Experts of a small language model.
Experts: 8 experts in each of 14 layers, 48 SwiGLU neurons an expert, 1 pick a token, a sigmoid router, a shared expert of 64 neurons.
Training: a variant of Adam for the experts, 603M tokens, 12664 steps.
Below are experts of layer 6 (counted from 0) of a mixture-of-experts language model. Rows are named gate (a neuron's input weights, with its number), up (a neuron's input weights, with its number), down (a neuron's output weights, with its number) and show model dimensions 0-95. Each number is 128 + 32 x the weight over its row's rms, rounded and kept within 0 to 255. Numbers have three digits each.
Before each expert's rows: "comes after" lists some tokens at least twice as common just before its tokens as in all text. This comes from a sample of Wikipedia text that the model never trained on. Tokens count by the router's weight.

# expert 1
comes after: "\n", " | ", "2", "\n\n", "–", "1"
gate10:104171113096130094083110148115175116142171156098176147144091095150126044130161113185094106152137108112160118190082127142081112113098097133190186180189144142177086135130108123158112138104155111157167116090053142098108151091129090119137088119182128167108085126131125093094123096096102077128
up10:098127128097125126129131152111104174163142149080152067116171117149188105113109096115174089135158098129141125127153051124156151147149139149176053117127110125057094141105098099139139170063139103114103176129142088135160109121145112156136088205102067146195125144072135112197142086151111105105
down10:077144107155132163127120118156121133149082165179071121114118121114160141164135140167081095130108107152123113150086158136123119181103215107111150190079154131151085114108156114116164106122093176125130125109111074201074146119129153103181098119086050166089090095112125114061142084130099112172
gate11:098098130112100144160119186121117144111140072136116085110125130142150127148161135214103146124129060141179175161107099092164134129110131128080133142158138033109090116117185176156111118110163157135153064092131105140104126133084190097136112152135120105176104069105127152142090061090077153160
up11:112098105141089169149131117122112143098138104152168153127091191130127108139216123153160156130123177158082086143122123161110110116157085121188098185148064085075113119074126118127155165172101192131144085133116123124107107109142159133116114101142168150141160118151091126061095118028097083112
down11:136129168150125134106087089107116086102160084138123206116093115151059089212123139119142101117110080132137142140106162098146136135085219175167128141111157114130112160146159108151155111120111102085142139087191159201106134114119127089103086121129131191125144110144131091082192156194140135127
gate12:185143150171125142125130169125211144099077129122111107064129083140103118170098064161158137182077155142067164139145137066124152107099159105109131110154147102116075139183114142148138121161185116125158143103093105130113139126082128106159092145152135197120168088069116136161151073133175083123
up12:146103120081097058138145093150143159150136129132118108134164119203156167089078035138171147145121130075130116139130157128146081185093145153147160131106166145228109113140183162136149069118156084107070150131101119078116131161100158145137177156142108137110071136145149178144154148127127119121
down12:104167135169126148103112111100086109093136148092113086117145082078142090124127182234099121162097141175134138126127146146103104113115159180096127169171092176138160157086118213118127136103111150118133147126131096134129137157143139125118182119122158089142038136130112063134142125140226156124
gate13:145168073159142154118139173098123181130144121229134137143122096155140131127149093180105170145145081122217101078146054108155062109076124102111118091093108124116160125100203113168124127104118122162139099100138164109131163126117161121149127133200135105113103119093111101099126127115151087066
up13:172114136111114120122108152149103112116116127096092125097161092049137148133093175076135116148151074136115144138149172164199117073146160105149172068172081187138193172156140160128135104173123127085157130152089106113173117132106107110109136181085182145144109197157163146150200151114144135118
down13:154139153209127167156073141143074155101098135108147107099156120140175140150090163047138131195120090127140122104155142116152142115124105091148143123138106081168095160176156186156207173133086137113174117117165117151115111165157075164082096101099141153172178104138177176115126093135136123155
gate14:164126053104163153122103163115127178086111157137133153113115136069167083157087139124129115146109139205090155081134136089098120138077162135109092099124121099146064100103080111172110163139111150078109105134136135159113063217104196130106074128106121142123157143125118069077119153120160151148
up14:165120118145130148038165189148116113118140056138127124160111152130119155114185137120159100137135110174132135152116120122095165077174046089093128087165115155123103173148141093150139170146111163168117134174158113129099109124180122073171146128117089132105162220147091133174117110055139114137
down14:125105151130087167166107123163118133067058146128190083087105120106090122121155140154148111069077103152118068111120130080119171139132112120124128128121135150163027156180093147181142124123139158118102086107112166145113117111118233101110112171137168142123116175114155121121168087143096117177
gate15:098100084121118117112090099142162127119150137111080152151134086155136157170097112098115185106107098191094174096087147057092066079110138148155154126183146087143153142095136092091063123098163129108128126130124095082110119165146152135155179065078123110112167214079163112130125123107115101163
up15:165065183170147167147159118117132186171091187104206145119142078170144141096171107129124126159130159179130104095132168093110106056078165164146111108151102135107149107145086124180093098112138119074071173137149158188119127141127123121091071130133130124161144117115146101056131144126114136090
down15:091137152104115162156119151119127081141148156162158100130078145135122134148121106127158071078196088178138163150100147178116188130161135059143157137139086186130124113129110040111153110145111154173171111126105156178143108127100087122177130136182140122178140150060118096181103146094187097116
gate16:147177139110190127142070199110155203131156085128139125061114134123131097160119103145171168128102131148120145148120131100171099110152136122107154154160142151107145087111120074145098166125118139154114125128063172168161125137103152164164101096116113143087097183098015132103158104194129164121
up16:132135203156114172117109066079128162132122089079151133157107141149135156138073146124147076142121089111175137108124126095075144128120106094214154065118089101179114133159125165121130074092151129157073146153178092124159117140088077106139161154146117147167126097130159114128182055132126080174
down16:176118087156162139127082097125138136176140143105166129089104085139091136129157102168156125184151123113097147147112159085143167131110154131213106141133178132122146172094091127154117185129147135158159155087177092146143213131088099166209101142112124090111155107139075165129182164142072104163
gate17:105172133106127102110157097129171166108095158128149134168144090122142111134133069144093133104136134124094063156126076157111160048096120119139105117131142168122148168164190107179138179085115152179103074131084122086171145149125129109093116217080113128135075162181084134139133132083093165174
up17:097110164150126175136104147110186116145095165124191182125092142124082126135097124103130164133132103148136102159096128140157219107132084079155114161083055141093119114141135138109158135150111111139152115098156186081139124178094082124155090149189066111114136066135111135178088190151112140181
down17:155140152115122140124109093174145151109093175125198090092194191123186152061154108140168108159160096099120114117137143087107119077096102130124167150084087091174155108159113067170151103110142187111169124130066112113088118093106151142149143135220137095146117071146144151122122164127141118122
gate18:086173103190133105135119109133167091140170067083077170083098144126111122080134117145118168175101102075135173155075127125149120186144160143147160192105088071134111115131108148157144147091115133146156084167127097103169115155148139191165077080133081117097166108108167158090118083097105098133
up18:159141142050163069076091085125123145095149144083087050149171071142087172121097098104127079091124119070106078165117134126100172116112098103148127124114138212108109115135111126172135061081133094100134122144124121138096148121156115155169160073155158122118173108152162123135071164119126138109
down18:122133130157092064100122064136169151108122103116145157125106214131201174148155130240100180134123128182156111163116109124097159138113145116141108115123122143124082101097116158121133153086131164124097120125158157156094180123148105103184155144091089119176137122100134079098073095183156108094
gate19:125150164149170107105108089110112052144126092058123121102125137120101153161092053112104159147152084132116185150099127132131094112119122152164097123134134127104086187131176114149072140141108115184162136126122119061178071148214153163156158092148187173077143127113131171150100119135141115175
up19:149133159117148113141144201133109155151106115161147064200092096123159137144156153168158182127124162137171155123181093158175126088120103104136131157134148095110102109148175135134122149077109110116063147118120196127159143160107123085166106085098164145071134089106146064160168191105135140056
down19:148126092136142092132077088162144104107125134054074065137174105119099127161064146167102123120167108075127192141096180100150123173134158133102099128084125165153090090148099150114163151098194145089147125132128120145107118084076141207099097117092127149147160133070069120132102085137160132109
gate20:143171116058117124183127154109150188140115091152153188106084152124128151070098136120112139092155093174119119148117139143107083065115083085104134146160127132150130129178168135163100155125145150176147082192132127097171136100117095073159107091108064111116126095099066155082145100191149092097
up20:106085157119188129136155125165125150132174086137091117122133131149165120129190099174038118168150104105103106143126112119138116157096139156148111106065127110231127124089090114076143120186145168143125147109106119112102187156099137134111154156095123070166151123130176132171111088206131148077
down20:098125112064114185120108135100133187127114136122146127123138167142149111146134095126184116088122145098135070060180139108110088158097105151095127139106130148145157096181112104133132132113207161065195130181101121103145105080113079175153135122161128106036154178144093104097138130146082139083
gate21:089138122108161092102106148114130109111172155128129120110157124108170143090195127090185146171105075140099235106152165119146156081121141161113096127152130069106106108112140187086094148071123154127183131095151118169174136147103104155148089140105114146077118155109128122149137109072074047112
up21:123112122135140124157082079107151169104108070128141142094119072132131117144134109165080125135154060181193132135089140060140109127141118123124181168146137130156151133108108119153150147164056123182128179158118152084123147097125098137219125098132103150210138150117160108075091152105192168122
down21:113110087132141117141059142168091142139084137063156145188099085174115162156110140124072105141171154068178124141142131098121061096155126091082136082153118138125102177161095147144160142115108169103076111169104152118150148132170080185142116174131100140173173094117126180150197129122144170120
gate22:127161153112098117097134141117107074088125126112194168058108122159111125119095045122116186130156130143092148091176128141140161122120161153159115144130153144150195123106178061091133121153126113141161129125097157107188149136132119104172115058209114181160178132120093113160129169155141112061
up22:101137178081138154141130149095123174155083141186120126155178142093055106168118147118119089163122120120111186115140143142171153118166174117107151064134107182143212110101118114110098046118139115109099122143140079134146077164111138124148131141121124116124168078141208159125104188063106139122
down22:094129142084107169180140155135104135122147138120165132122077070142097185136111103088078135136157066168113128122129159133080141083161063082068095077134098154123122094107142078128095150130075100129163133168091181112110142097093091134123172201120093129127096159148134136137074101108139134207
gate23:136104124103113121131116085134147144122180174125088210155060094164176109171118089139073096165126143110144132129131129139114102098120073093076193098103110191186148106148198134124112178118153129123121090113186095117077122176173182100114125159151115179109158097109145108133080123141103116099
up23:151124128133126126187156120125176164140084188111191154137103115143126139116112120098068195068127141102143139147195126101124151107131045104118098178136137156154144109098168119163125091110118154123160148154101237122156102108114086131116088148123142061091097119198127132110129165135114143179
down23:172136102120072161082127191145099143160124133120092177126158093130140116139092140116130066164140110119060126060132125154126077095085090217172137078142155133092144115101170111108078156122146057132139091114109110163103112098111083166152119123188105130140128192144175126180106112104124108122
gate24:133170125145121154195093132116123149194146162121094115103204077104144109097106107177144149167100143144094139105114128139090105053095178188186167183188136100090166188121129104131074122129195153110141126070093157154181129137117140106155114134180113105141139078115139105149128135125133115100
up24:117180171195060118097116148098078157139153109103141118103136084116094147164131090121116203088075152133163136107138206078155086108122159115151164166191117080124144101138155164122130157087144052105122118105133133153143128149162098084166120143105126114119113099077121168081103123188098157116
down24:142128184093098065107126077135129113155090123134153140121179173111159153137117153148116115082125147113120122117132105142132147183071142114066108174111153128095157145131143067124187122132129110140107096203175110142187127138135131154124118087245097110127135173115138122169113081167043146140

# expert 2
comes after: " |", "\n", ".", ")", "\n\n", " |  |"
gate10:152143150144144158118113115095116094158159083064089171119127088145152141155106123138142119187187137158105141174131130118156091171048098079090103148112135092131083152073125110065109151189071111123151137084122158132104095195134116099140127117106123061147203133103091112166128164118075126149
up10:143162147126095149192110083100131113066120126116073133111105129149146149062078099139145086211132113080108146178148119120100146145087169119099128115109130091165097150051153160181138116159106111145097135137080123116173101121096058069158118105170187111136141135099104141149147179107168140173
down10:112134149136119130125177076099139119172139098147113106156067127046124071149149108132119150096161101125066091205099148149101161153103156105088183133113139149192151094101064086107118113092118148120133107065125109087079147133110162153132126132159135131153175116184105107091053145150122114074
gate11:122150115107154119139140151072168153134127096045139199168132143107135115029139151143193121094177153119190162142172135108070169101103108157186067156138137128083121145112144152123131129129119160125088133141141128087156143180098109116161089117091124113080114114142114073082133195135110134094
up11:143132084091115125150125119127133140149070165136172144112111120103199085145086121196115158126122151150094134143080070129166102120176088095123137172118082104099207055119068109083084120172090080117096118125118120120135086083091146122103151124125113095108136097117112076168124111068135123193
down11:134132168165155140122128071122096136100107196138086147122127142101113134171085058175065175162111154128201157099124124116157127112090089106127174122127116091114132147175122099111169120195062133151095062062091141108093147089123105130102150179114123113119155132086142116142171179088174114114
gate12:171095110123188154120095208081101092162109129128073098150171092083159120118194134127178131146087122177140172151097156104142112142103113102186110125140171174104091122075078096140170173116140077122200146093146147134125140112158151141151092088145115127077168155137162080109158151137139138165
up12:139123123153119119146128154089142093128141116189072110197120133120116138123123155152155117097118097149112169104127126123061153122091096124172134070125150133118103107102118189141172123184135151046138171088133137083130120231179054171108110095138115087091085079155132174110102117139101114093
down12:094115119207150145085155105121124202151096167177172133106111114185085111132172184058104184100139097124114099157154190167129145160121130122140120093132078161153090103123132086129155109182114139185104152153074098138099126126090078121088120114141090157165080138165177103137127113092106129113
gate13:145090069109155158145110157113103094098146167087094101117113154105178158111155140195193099149154080137089119118139137162106097122184130154138124107151106104115150096161096103089106099124117093059129128086084174113102165119061120097197138091088138119166117121101155034117177148127115091107
up13:165107120107122155191172165136102136155160147133097088098064152119122130098065114222165153125152083098140133166115130118128162124133133164154122140164155110148139137156130074120178148149142106113058144138155123079130106172066136077127122104081134201159082127089121105138155117198163079104
down13:153146077160169142128126132126094141130118152157159138158147107114188149107053195094135119173139111133106133151091110103171131125205179133173093079158100115133105161117113153090053079133115118061190128094096089100134138104085122089091114090146105132106126151079147090150104148153202129107
gate14:151095146130166143153160110108127114136131154123107146090052065137112137129138111108159178146105175187097162216099153109208145106190157099090118096134132112118128096110113145079169091139100159135135126119121079145162145125074131060163166091135158117130048150111121146181114141086111148168
up14:129125087050102161125152158071141195101081138145172111138153140125170135082135133164172116108156200123117065104182141176107131149098101170095144147135098142158148102154128067152145146117151109095127151173118126156143080202158125124141080127091109178121126125122198173099193113137149110112
down14:177124190144140153142091090154112076185198131173119093162102174163136145133108062063120123127165125170150125099102130161124127173146110120142126139134156113083131160111167140114069171166078102068157087068130089116142147089142123086119130143114091132145126191159199149126084098127111163113
gate15:157134149136128160153120134093146156115069093101134141145144175209178159107139134125080147096146071103082119134123112062077115125103104092097081130167128172157144057068080177207128133117145167075122138144171121160073147139116105154111135149117091171164158179161130149133107096096107144129
up15:069104127140084114142141136163163129164114090083174083077109101117138108092099146145115100094152177098076138116151137192115135142142134095111147065116146055152133135190140149063174142160133151132115159118080089111086101123139174159125145152143096083116057096125108111151104115104150146033
down15:148145194135134158114105196104172128146160177160145152136112147121149157100138098100175172114187132132165086086070142086193160186146107175173124078079123131125120185106135058110146199151118122155126157156093113107166138167157089149138155081148139147173112144126143117142132126167147102179
gate16:146092180065121126142118124139057132143152132179086141114135150146190141158174119088124113153191149218122109095133178136136199096133100152143119110149103153136062164165098151154146145115108100122205158141121109139157140112091116115105083139073140134092115147123099146153173166197117101083
up16:169105104169111078107101138131136119107156181153121134159119187086123074154105110102163109146127104177188120140085121161141075083204131108133096102095046140096114178204156106091142099076107133130123165112162108159120135072116134112113046142145113141101091107130114109132188149141107128162
down16:129087132092141090114165105145176138162138120151115127116146176094115174201108200114181074121109149131097094159067177100135139190215137107161125069136110138116114115158120161116100182133130157111113138085157124126088141110066094181133165108084180137108121111146085136151117137062132107114
gate17:118099203181110172108164104090116079112138133162066119121082118178142130098164144180153088121143162128131112135111163148136138039171094080176111139132073102100154169156137087167097161133111136115138113149110126144194082149114100133115179155127155072148164162110157155172136101090098103176
up17:154169141105182091135125143149112140144094144132148190144129162126084093133148156074128170101118160088142106159101053078123117210098147144067122091139157120114188094131082102140108046143127145117152143166153145138127203146119119143080086101098117182143187091133093087100132147134156107100
down17:116168130128170180108106160114139078148198154136157155133180125109127127122118136077168102131131100167121149143149163033115146085099074130133195112165082148129122126102126182140144140150150066103168116149143183128112174117155069120199066117135128110143154131122110109056117144124135164072
gate18:120099141116091194114153153117182173153153169115117162144161163140106134119139139198151098100078128104137168122157128073136151139131137136144117165124120070145192137182138095134122075118131141172071082130142188132057085103075137070114140137164106114154134115089175091095152170146089077077
up18:166093122087104104114170115099064131131084131153072139097165120109149120104100136187158108120086099076110074135159140121112157167078123108114162124148164114179083124115111129074137098174118092103132151058128130194125115088105123181123118183124211129095111150111138060101087126086144081120
down18:150116083153157182165114119128096139090085083092163131145110125083127084130129150164108071137176122116101168146167153110155093128037070165150136136102166168092113194105127180095103124101169105158094118084072129105104178170168147112117164149153154133120163139156163165092091161147132182126
gate19:150113145110131104079111170128123128138163152128120124156207134126109166077140101115108073173126130126179157111115093162141218167169136144176090084117098167092175141126131162204158143144172139156168150118159103093201122131168134107164119141125127114139089118152181192096079159105170153149
up19:112123127133125101130104101120082095136141117136161223142128108092115135170126147158099091153107116063166108126076056090110161128128136157198120141118079114096150145173108073166126170144106215149105107106164092117123190121173156125098122167121126098081078135166135115123073136128129108057
down19:188134177164127162135109105162075125069128084101154127141117114197112196192075193173154102112177130161117117094078124122138103137167167137098100120099081100117103133119109099197191141098132151123161065183103141159160142119103128127084124139126136136142157159082151134083134156105128087123
gate20:112153164071130121173113183107151161161120133098137128151127090168131109125138080139084112111092138106174125122117098095142073046134127069121139202124152109187122118185140074111136117056125170150148147167089211085141102123093148114138141117128147163131147136153112075087159085085143094165
up20:121088136096150113189131148134176187115132188171090131167132172075158110099165095144163113176131188176060109179112097137156125130102146166094136108113101150147119100105148065120131122184148170163122145167115159091135108079093132092143135104102091119136118149102074124106115142057166126058
down20:125114157085141106178145172105119189110147162144128072079142134107124142137097148116078098083129114179095111183137142172137177174113142121107106115093174161177164130072168131187151125191120137160151094150143175083107152112141137094165144056126108139129172134169124116111092117140187054091
gate21:148186121104119149129114115104172147032142178093039137171151125137134120112148166085093129151102145144110155165144128154097163084161081095104109138165134101091104101089124146137106117171101128095163120112156083115118085131136068164194134146130173098135090047100120137181129164084147118098
up21:090103143122151123196162150114122118187115116147129100065062162152134129153128148170147123151144133109139130130135088124154168112163174117135067130146158108117111152202093066163106112098129171191137109177098142167112111156036168120102166174083183146118152103150170140120118148170080124160
down21:134128124169100138176110044118065133081103097147105100164137100149124101112094145105132108110136151160131124102161126159162057076155093083110091174138147107117121123172145156050160209095094142137126161111141094110141132130152143116166058064131123111113141123076117141146096142102193188139
gate22:174158112070156125137088122113131146130097155111102046128115124213153077170101124165132136084201071136180105080162076158136173148141156143173138186108116066121169158145124166104097129130092056109127103106081170124137125108112095158121119109133135104073123121111151122117109146134128149071
up22:115172203187184096113171132120158124145107098129151150147152146094148158130173132154151153161107197162130139132147196163096155118176108112112168131110081170176129182155138110134160117150076174164108124138091140191137155176109134126161121132100098178135142146162102131100150118094229108138
down22:156166107140218170152125120116145151108134136089087120109134134117147096205138158094148108090137115139111118138118135133104119090123130122159124071205146150113125107164121104091143178120117180158121104097129150131184113153135119150116218137086231158103130118171133089123175211128139167109
gate23:170079166084186137117091161112173139159159150128160188075069165157138108127154119121166154183099110130109153096116129086124145114189118139187110120146135149083114124137117128128135129084126182140083068165174107126166223155051157099128115135106094144112056104142153118134111133152132127132
up23:108162187101086092085147154062121104154125128112112129127141124046134159120105115167123141115154098120182104085153135153189096099118154107118132170196131121157127188152109160111194060147114081161083122123145097111169107103184138102107139072119103124170152144164172090168176121111153159162
down23:056098124062130114170102117136113133195126140084105159125164159178143153096117064091167107094121126073053182130108094123097133079110097128119147120119141105174147102159125107097082156139062110067146102148091155128123097119163127119096152114113089074112177166166160143102103100145137148072
gate24:129173097195095115085114090133109135185122142167112138143140124149147111189113131135098093126107147154173114115192113088150144145141121099113130120125093116078173151090128175136162208135071140084159101116142130071128108124184089147133121132045072091119109167162142207094136141107164100089
up24:095132120140107116118139098097146137116110109128056072165129197156108154165114137111196067103137105124121064120123204136113091117194156126117189165101173092166123109102161181151162164121105146108154102170165154149130098183125143191140154135120153133150164184085158149141175139134081138114
down24:149096120169117106170144065146095094059077138100173107139155106109148082085118141132086108141182168121167122100170102155113169076040134091153119081157151157112129164106128163111094082087149097147139086129138080149151127129146135155124117108171160080128077071066150149173136138166151130120

# expert 0
comes after: "0", " | ", ", ", " ", "1", "3"
gate10:140118131135119159146097135086180144098129169084096091110122097148132135147075074181096147105108168089118159104169124109162152143057145168146122220149102092092118096154115107054178142090095125095138095082114125145185101136160126059144139105163112120138153069089104122184140148118151151163
up10:133150108081109143119188127178106129221160185137140113171101126088112122156093117155121091097092082171082128134107166125144099040107106080185179110112188113158169126132149136164104111142111137090129121115125143153126093135113111157095135196146109154102060146111088136126149064148117078131
down10:143067126097138153141128139105118175146143130111085158125098084146185172100067131131162147218108141168095112163081179086106089126134073130151209165135148119118125089101159120139134122146133097094090124132130094137119105131190146097183046087106124171124063162131117144148149088095103131134
gate11:173104155107137141185110164095115091100105097076087156094119133135155077120067153117116160174148182105097134097117173091125110115103120088124128103123174122115172094041200181131102166098114121101160125166162134096131123098151102144114173158111158117152167200163159118147127133154175074169
up11:157110131190126112104157119155160124203132087092177140094074122174095057243141103092143147060076089104195144111165091123114122099116165160117107102127134122099140113146090098114101183184136145118139111121151130116151135175112133145085130116112109150111166113144105131176132094127097085109
down11:147165164174178137111139184093094113169140185061161189089118059191076111105143077150142089116123124149112172115104087129155102113112097068182135111220123132131130116143184124099107102131109179111126142133126121106115123155124096134102097085155177125139134150152127170119152066136136090146
gate12:068141123128155128080153145065116177127148074140141114126143132166117131081140125040071173093173133143132083100116112107086060134136108150126086132101092180217156143130105130098061105069121125147146105154106156102134123113129136087135102171105117105059155148128111112060139164118114141110
up12:138070087112121077121168144121144101134140108112153094127183107115099107120191105185135181068079146158103113173118180140153174138170179077188129114128091115128135202119158112073151163102120088158121117134122149124113137105107116136077097114120204181168151114123106140070122101131172091097
down12:135152137172143158145121170171093136141106115163147148139089125095109079111089137101098199091127151130180126129071118133147129126159178131150111133100119105135106078088071090142173187147157163163215119166144178138129148161082132141145187104130087147140150085143176053135158121146104102065
gate13:128128170124123106107070133116120118183107134191167141073152103208110102112099107162101125166159110165124165140141122087153128098109143094091150184123120129075165154175177133094126125090064156100111133093066131122162095212145105163138111167146112105138131114161091179156071079115094165126
up13:125162163087137113126102132061117111158138133109143134125115095164184094068132120172110085124162116120128142148105076066086141127200076172140191163128137099149130110153134105127148139042118156152129125165121162118218166147133173109159101100096165110084143111155101144171074111085110126087
down13:210118127096085074144150151137094135066123099073146182117144078122072121142138206140077146140142106111165107150121149082121117121105074109102120169126151187114196169116079092117159130140122124144134121095062166140136194177131157100131165145105127114119141115126109138174108172118102178090
gate14:137197119116140128148077147127138098122165131134131120075152123091106106120113147138061117201196090102111150163163152141111150131152069125164133145116116111116201146077183127149146148130067187149120115152105145137103134164179093140158111138140121117175130215149108124192156074135079167156
up14:153148129126147128120125123103100133102128133121113136073186107148184065076128135106088100147129134138084147127118082089096106145156042151203137183090141127134148116133183136094116161178080186180120117149125147128115156192161131077129071139133114170191130173169138107164125109120074172127
down14:161147140125095087121124093114114106093180102125078204144156112116147078094128190071027144123110099124152111146131163041123124128143093114172058181110154163125091140088107130130116165099106200152177147112137109129182137135156175141109139115086112116153115115125143173136135157106148158105
gate15:138183098121137168145154135118130086126129142097103078135113053148161062093150131113104199125097136121165071137169136153127155117206137087143145174133088140141132110074176084133100150105081115166162146103096158134096186123122113150129105115173092140196103131132127176107170133072103062118
up15:211112110159147147102170170159176143120181100137114079149039099136106188121163101148129165114118091153120118113093119156115147123084145155111132138132133131133147094121141150159141099187216131114146125154126143159156120204176117075124129176141144148150122099080096136132098129066192085101
down15:069097165101099127121107097066108060127097143133105145087111117115131141112113124160104111124082156142119098123163096084116107172136122142134119117126065093087123149109174131136079107073094113154069141065132114089166135124131109165174149122095103126113125167191097152118136241137151149050
gate16:117133077134094162195106155103129092122173152112153136127133146196131145151064074103111130119102174055111144125170116162147145101119152086127157069171077147116108122070187122085105141114099121170166105166093143131126100195155171190102148095146128115145146170125145114179123097165088135084
up16:125178126066108136170186125122148129097143120101166091159080090094163103139153102091152155122099101101089135163143193109168154097148129137115125104121129137140155234058171156189117147095090091161128062103105141176101110120091105129077107146132123133118110145081162194135155108133145097111
down16:058148088096042085160182080104151141141100089027162112130102099138163112155148188157145145101062086076080148066131144138107141117151159142154109096152108173130145085123124127095148093123075139099130123126070111125106099113173148112097163135124129132141126158119151117139131092075139158102
gate17:143203143117115146168135140126132118146120129163110095174112138140121073092115073144129095127115063090112111121121228132176084120124113128095114099169057136158176150109098133128034157106103128162109145074148113179097156144133079174116151125136096166115158126120104119104114185153177166087
up17:136143151137138186100151174123185161053085101118110077120164102115155133124091089132168159077121113159103153138095130094087122097105110143148115129075111134149128162072241132090121097079099139160117100108103052177140146150119078117111110100161149158129187124130178086092134134118120117117
down17:182169078149176163147133125183136153127171083123064096165136123160125149161120155111122098133106114118111107151085111166092181098183088127132107140131112118114105097078207119112141130117121093103150103099162126190082113098110121139091064128118118161105108084217145132108131129065161076175
gate18:091081071109149189176126144074084125154179108122149129090116144135142166109102094135076083159142161134110176161150107124117120086133154089165149101098111130091155141191158096223108134105087140152147117047098094097160113119118170142124078090113099086126104066169139129117143119171127110104
up18:148168121118105144124163146205100149082151101083127110113113154065113082055117130099110193101166093114177148130082074116229087109139110151167095127135076139132084120117138081150155144119120153131125120153132093112099153133102106161152066087125166138094124149131137173137129135111047107096
down18:040121154122083139123138110118061142136127149148109060088121106111155167078088124149120102098114146155151147028116149170120178106127134127142135126154124160163084137197093121066146139111115128095109128147121158113152091124130124093169093110150081076141168116119177034112141084155126129158
gate19:110108204102125084152136170105085152142127091141144097144032089076117160181149099170121110165105162091101160140132109101100130139194095134152135179131130143093092124168158096115184188136100134133145152142065099139109110150177156087098142076126107142122111102103118112099192152086093138168
up19:122094116075146143119124071154158077101130138134100176060129160118134120168169128126132100119140111150124140154151078129126112185132137134098128088152166127167194146136148091129059170171197066159152101099131219077070172107135137142153154139100106124122106145147165130117087157150125138052
down19:122130116095183117127066096102109101062132171151066121143099128096138121090130095111143113109130094161088118105136175098183139127090100108136131124188078143158138035140189147084146154154138107097093116164153148073097116109115132173187040105145175105135100112112098151139136141106147091162
gate20:155120160097132159151148116129104120106179156125104172098079082156147131044098115131197128138131096140152114112108115102146118120035140165160131121108144116120141135112179167101162159170087132106163162114102134081149112116198149102206155156097107141101149090121155067124200113113069152097
up20:137094146160130118148140119161166127088164155148115138093194151088097127108111171085162154175166103155119112121102156146165126165078158156124134094137141132106142070101171138092183088163109117132099169121137176115111141113096110010133078177106135150178171167140148118118154109132046145169
down20:113156103152131115136064117122121160085133147094118120116166118134138163079099137080179116084120117100162018202122143141116081131097130126146195096137116071135091103146133128112128126128139157171162138146132163166159192093151117078087136217123153155164142137116128087183138153151142169097
gate21:116153192162140107150138161154108143126144152066152064122133172130157156160150151046115159111156161117141079081115112180092185150164186211114100125201134055112119150113106136125146161140106130091186120148120106146126111141162125174108113113110133161129062131149106108131139140133062129095
up21:128110152163132151209078137111100084124159104163114123052124134141170102143202115102194125133166171124168124140113169177160142144095112109112134105147188138174127090143104133128109129171090168112103108115084081121117050139125165176186110109160114139130116116149079112176066131114103077113
down21:126167183131172063129138117172109160137054121130097109072078179116184099144161127079131172131138157134155083109167147122108147143092156132164135152127133184197128143134148119145147127115126146176146083105132141132197156199135170122177094159141143148137120061194123074138125102089154129142
gate22:113116082180110153155085143110104120222176121129131067141105099138147092134139076167148081169142130093120167137155150113192127117131115142126134155170187080078119170119094096140119106110139158090118098086073046171145168151183175167138092147142094091126095092129093132161113136137115120150
up22:143098147108124145099162184118066198208171140120117163172088145132148104092178109123158076139123122155082144106155117105114108102102103159137121169106174100101088111152129143082110076118164127111116154147103040102141106179173165134158128138146112128100123065175112117089116166067096131170
down22:129126157124135135119131149152187129171070087105198153144130147066092128092146126099097119105118160063132089126119130154144103116095132120112095134079108120109132180118130126173136139148109125170111093105108148203078159131085069128046198110136063136142166071146117102139121137163045144126
gate23:088088118088111084163148155111094143088138169203178134152106163131110183125087119195142114149147115099107133137108137071095155143175136122143118057113073185174145163112097122113128183106098119128165113119115180166151165115081147089094091095152144123096109071104124140108151090108143115208
up23:072159102117116103162113126121115142150142159208126071182110169111112121150120088191129100145179151129168134131111124113121162159190124130140154092135138144205158127141057123072087175129108127136111118132094132155088170179166151095084080134112080119137099076111117170078131072159097130171
down23:119147118104140066096172114165159139092152170093122144146107096152076116130165168072154122140149064161086113153147066117117117161130131145045102146134089100146104144126110172018141113170162144131172117203104077127118092092068121130147137087151134107152127133133148098170101107117089139121
gate24:130113103096059112159138188065122146137149096107125160151188061100144071203080107100144158126128114160094086182111101162129172124127097187162161141201118081119130125131101146107111118166114102120087168129109098174096164145167145133169117136111104076147102101168124109125153156139121185160
up24:137115041124144172087166115079125165145038173121171086111130100094091099122103113170090189127111197133122085128120160118138139141067118171149112121065087140080119160107147142078147086129131165140110153114127120113116160167093137127095080110172166123124087152114116117125213144128146151130
down24:154166182126091116091141159085152111169104073143137066090126128160195071124139168151089159122128130140108146141116133158168135160150102136116150115161078143102117123117175124131041158171141069057106113127120121195126147144181146139159061176101073076131097106141092133094118114103150137127